{"n_layer": 14, "d_model": 384, "n_experts": 24, "experts_per_token": 1, "d_expert": 128, "d_shared_expert": 256, "activation": "geglu", "moe_layers": [1, 2, 3, 4, 5, 6, 7, 8, 9, 10, 11, 12, 13], "router_score": "sigmoid", "normalize_top_k": false, "routed_scale": 2.0, "balance_loss": 0.00726, "balance_bias": false, "scale_expert_input": true, "init_std_router": 0.0276, "lr_router": 0.000395, "vocab_size": 7661, "norm": "rmsnorm", "norm_eps": 1e-05, "tie_embeddings": true, "optimizer": "soap_variant", "lr": 0.00245, "beta1": 0.95, "beta2": 0.99, "grad_clip": 1.0, "batch_tokens": 32768, "seq_len": 512, "train_tokens": 332700000, "steps": 10154, "dataset": "wikipedia_en"}
Below are experts of layer 5 (counted from 0) of a mixture-of-experts language model. Rows are named router (the router's row for the expert), gate (a neuron's input weights, with its number), up (a neuron's input weights, with its number), down (a neuron's output weights, with its number) and show model dimensions 240-287. Each number is 500 + 40 x the weight over its row's rms, rounded and kept within 0 to 999. Numbers have three digits each.
After each expert's rows: "raises" lists some tokens whose logits its average output raises strongly, later layers aside. This comes from a sample of Wikipedia text that the model never trained on.

# expert 18
router:422469400506494472470461505447479520505548505467484479481555588538517564443499543503475479484557489506504508530450536434497517508461487484505492
gate0:482513437519496528513533549452495470453525512501481551487476501458516559477546465509410501491510510463465471495496497482451477462456535528455451
up0:538501438502490494503415490518523476491515525474467438551507479523510548485483447418536509526422528558504544479482537473584578463542573524485549
down0:464425502484535450520487482451472479448473474506500490520508527511486390517461515419570448541532491499489471484581552537578555511501530500459599
raises: ",", " in", ".", "ti", " and", " for"

# expert 12
router:525513517549479500505505532477522472473521522508561554489520576479487520545463471452571484476517477389518444548501515420393482570411608524509438
gate0:487558515442453557479573500501540424511473484490505397418490498513505504484554484538435561458525568450543501487521500453465419526483453538493474
up0:509461487471500514500579485430508483540471491517466445564561549511414523452527511542439495524489486481474493530429541467441483531564447413545479
down0:443525501517514478565460467560532446494501537464426547523466485517524508523484470389434521529493463510478462489507504501481448491489555544572420
raises: " was", " has", " others", "/", " is", " |"

# expert 4
router:520565517553507483552411482430557482427512497527510436489457501454521526408530511526510450483494429468505489457489445501534455506505517562466539
gate0:511538549455541464490464439537503533481582508540525449500454460459364499461490530481484500515446478546525482419418485521555518485481474581543574
up0:482552446578567559468532509487536478464453495453511496460512562456566489505407514474549526521472567502472521441456521565506514483462514459452527
down0:433595480509498550519513505490474536541539487471479491460544585489494504466509570460498530515501488481478440476496521459444525448490468510541496
raises: "in", "y", "ing", "og", "im", "i"

# expert 22
router:484445550529488491432528527506512468566500534510513560506522485457458506482394471499501461512483451446470547555551489475487532429532482521511483
gate0:472439520511527487592478498495522495530470483457513527539532564466493417492456513511544537487508495456572451453424532486512494523489482478518552
up0:517481505542579548507448494483497451468591496490458507512439433503476520460500462476490518554530466532536503545487453489534514502566434565412517
down0:462562477505462480520469460570463482478517490492506510460512476522467529460468476535468527488514537451493537530477492554507516448481418546424467
raises: "s", "e", " and", "le", "ates", "a"

# expert 2
router:495471538484465519552469498522503515481533481435586512508470490529524493451515481500520476537504510466462520471474536508443439511466559534446491
gate0:530529551510459491496508499527477577460509508518505557498540553558459544490477503476472517485514461585573494478447437525537580530485538523527565
up0:478480522509507508534476482501546526527472450493556494478466523506437493450458565494479419510449517474540525543465503548499505462430556502537546
down0:536605495441523549512444451460455473479499482511474532564448484506475421529451418483570520514497549512509465515493515544536508517613478458451449
raises: "est", "os", "ig", "ent", "c", "al"

# expert 7
router:491466510439489442488460490539509456534519476519465472547475526473517527463501475469535494498491460464441563471461471526481473522454471484511442
gate0:475534464539561473508509493557521570453529486566476501604547510468489452471457458495485545491499529528500419506416438520493534544466508559517492
up0:519499497506461519507568476471558500620495486463555544426432504477512512536536531512528495490512533475511562483565503459521474486482447472451492
down0:485501549509452524454443473470507534480505583477516544456531543452484529442507517527525508524445559485425516489464534476507509425459462511465522
raises: " ", " and", " to", " team", " was"

# expert 1
router:434514511529493552508515522520446448520525494563445460487550526461508524443481504481541442504540543514471486530507489505467474579452531505457517
gate0:541496531492505554542542488462448463470488510497495466574496477369543493495513532554480445444503513427525589515496493558592454493459436505428464
up0:589488513492536476443523525484533476529490486513546488468550519554483527495558429539506566555484476477566472454525498462521534503499499462525526
down0:509519517501546585442438617482490523532473534503537498525542492449493529579545482474434522480564580556578505601498451503532460499453556481523502
raises: "ell", "ast", " s", "er", "s", " in"

# expert 19
router:479438465515540524550508450495571516463465496511420494568530519558551586515491508512473513515525493471473448490435496534499499514515548477445528
gate0:506492511455524509432508499454527533455543520440489598499488577535524441471519464513472548474495509553507502531464530508555519484517511483486467
up0:505499485516487440505462537492442439499536474490483497486501510464549474484511533568484543469450522497487472529476508489501491537461543524444466
down0:460467510543504499487476492535491539452464483471531520508467545499522501477567581476413516496483558533560541515510451543507408422441466520507488
raises: ",", " and", ".", "-", " in", " of"

# expert 6
router:431524540413493510502500434473459520520519506477517530528498491458518489480517512572529500552531514440494524517447557494482508529440464496441452
gate0:515538532492442512578563502455464534500485546503507488466446532442543508590532485532480492511481466426470486508537475456538431529469505470506507
up0:535512502499564528514517475474565560530483468498476521463459498460511483576532445490522543496582521523465490489453521469546518484494499546512518
down0:495568523460486518471497481496456504468479516495502545468477512513512571516541516561482473441485515490495510494452492535545483527439607573494479
raises: "he", ",", "ed", "i", "land", "yn"

# expert 11
router:416487469456445450464413453475527436555557493499446478505487547483549569466468527490544450515507503492446455533493481487446524497492496507507463
gate0:488495510508501570558525481487516545504486522469418527457488553530571492507527480493502590560524572438443423473553480510486559467498540433505477
up0:487522516568475550587500488459527526496514529475452496471441498478498513486576499527548595508552519541489462443555467484524527463495472424505516
down0:469558455554489490549531509536479462486448521484573552516501559497537485517479530473476511502486551506572537482563508479478494475523569464564469
raises: " ", " (", ".", "\n", "-", " in"

# expert 13
router:492531508497501482509467518426542472553479443489514487498492523516485481494429482527495442550500488469459534549463425530490392512498437519490519
gate0:510503477510537432468465549504438514497577541539474517497537565476523458490448440504456473460556504552516511475504571540536472492460417545527499
up0:455539479435471513541502511521569489479516462571488434507548488470490513501479468530451506425468568521426522519540540506536504454566479471534532
down0:482458466401483513510432553425439501514549455495520432513443555501519481554530495457558513477540413521450466476502479434529479491490470526544482
raises: " for", ",", " in", " and", ".", " on"

# expert 9
router:471435496483550464444525485496495497471501481450574421520496450493527509524483546428540501481591469484555430508505517523494468501527544563497533
gate0:534488443478464476499504506458500562496493579506531479477475516402480523532560553463532494489516475507429495462547428429489564532502510543532562
up0:445508459487543495501497545474608517455459483483497469412460460492447516471525480544514500422485438565563499489458555529502526501493531451541553
down0:507455460490540527537500487550554538552532475534543519445542580494515542498502518450550435485474571503511480495511522583570558536550536519478535
raises: " to", " and", " (", " or", " Stone"

# expert 21
router:514438457494447488555462541494505483471587468566492484468479533492490524511493535487468472485572602476470500577492571520493536506471490510465533
gate0:564534507501515498439491492486431475561499500563462564455489476581498508494529505416530512546541522504467517480470475545534517474438472552511486
up0:501594535559551506470478487536489499500492527562589442533515509469501501488543441615474523520499553463492469520505463518481417479553582479520481
down0:566553508463516549491522602514543546460505498503551497510462492559466468558490592441471473502417524515467457477463538494542507476518481556483504
raises: " to", " for", " in", " on", " as", " into"

# expert 14
router:487440598474491518493520503432554485470546460466493481505480534559534511526544522518475463437539456509487501552431596538481518530495481582473475
gate0:529537501489524501561481497411513420554521480469492486531499398490448502551509583534542488479459487541485494479490539518441594506467486551546506
up0:498526533498488495462509429449529549535420430492459508490565562491528582417512455493482472509471527460570507528518487504531392531510501480596522
down0:515485531566588492457529474574526516501478544543582505528519493556549467497477480479464466482460481502450456530482514445500529409507465523519472
raises: ",", " and", ".", " (", " from"

# expert 3
router:501495578496526433445486484494565459523477459499526548580466497486476468461445484478473523516514466465497513588490444533453424519493523445481505
gate0:559463529529501492486513446500486525454465570527502471505516482500483538531505505521507484449498561480456469481452454441499429463571509515530552
up0:564453509499444488497475470489479531419487550517505465467480510475511580530493459532531455451503469534450494523466492475455484445546526530521533
down0:481481507538496506481487498429478413454457490510473503473424555529410486480469447485426517492530553550462514517511472504456573556541449389496549
raises: " and", ",", ";", "ed", " |", " in"

# expert 8
router:449495516451523417514511470479489412537471526505472473530489513542462539533421573470548478512494469460505437525479461417462404477484497525413585
gate0:498540500485499520514485480517527477526501508493502484519496435551441499570506498513526494447530603458514474552505468469486502481554517501487481
up0:491528551537454558603525474550491572475460500514448545522524404512502541536487537454451454463518538415509466528446507442509504526532574458494513
down0:490441520508538493495416442491467519508545441516532498489561461513519490531502538535433537521565533474507498526493478466590518377583500393522517
raises: ",", ".", " (", ".\n\n", " |", "'s"

# expert 0
router:410506495458471404450479446457473492520507451409478478525566582515495455461517492448584382480507461445509544555440531525449490479506530555473567
gate0:486470485421595522546457498520455472459460551413477528532538499513492422534468493492457462454416522534454553557570455564462465452526520546527469
up0:501531521516468533447533541442510475509537539591487551457509471496500559426516541544539477507589517448532454474411579511543530457468516433487509
down0:532486542471485570485432481495525518568484505461423551461498460518466463519418501555491456543490470562533485504535513480578521541471443549489456
raises: " the", " this", " their", " ", " his", " these"

# expert 23
router:519497477492382541501479520536534527452514511556525497506549506526510522487530562471515526470502450470441501520524455444456402562447432549557464
gate0:537493520495505469534477435556517526519508522536469500467579469539477437517441556548429556497525487542514513576526472481446576492485525519491504
up0:527547551501530472391533526484441497465509503426517512448523532466525552462494503540518459509503498483497501439556513539559391476496511466492550
down0:538480526447512541467513544564518445514502507493511490559520524504511513400471487532533461481477444501547531457514526498557466473427486453462504
raises: " and", ",", "ica", ".", " as", ";"

# expert 15
router:459427520461484500503491535543515408480507437474459508539472524532451469524486514468507505483499540474523446494424547522488416589468478502496523
gate0:472471532513523488533534489441515547447473542508489479566491560524503502490571449419460491550493499552494465537502468643496482512543539471478562
up0:498496503526467513447433527495491522522491494524514509425555414490473531526494486558497537458436405517513516496475572393516504518499383435494433
down0:555540506485499515489523570592538524477481507504455505460446540496521513506421496562523492460524542460443540435452512558492488449465476497552529
raises: " of", " for", ".", " to", "st", "-"

# expert 17
router:432509523436513490513442497436408452437465488499474506507519491525387566509502464470554473503577581502482500533474535497448447479502489530513570
gate0:540524464493504484488499460492437488482484575541465436542454515485513459475567455524531545436462524458555465524445527522475463463502542537500513
up0:542495527514513515456488390504467419468518552435485536509521499398514476554510499567496520479510506526509488516524533469505515416521529540528449
down0:504501519530513528486480442544499480508461505473617469519494522519450470473541490456454492541431508523511497583529538471449592496531491545525517
raises: " ", " |", "-", "ul", " and", " the"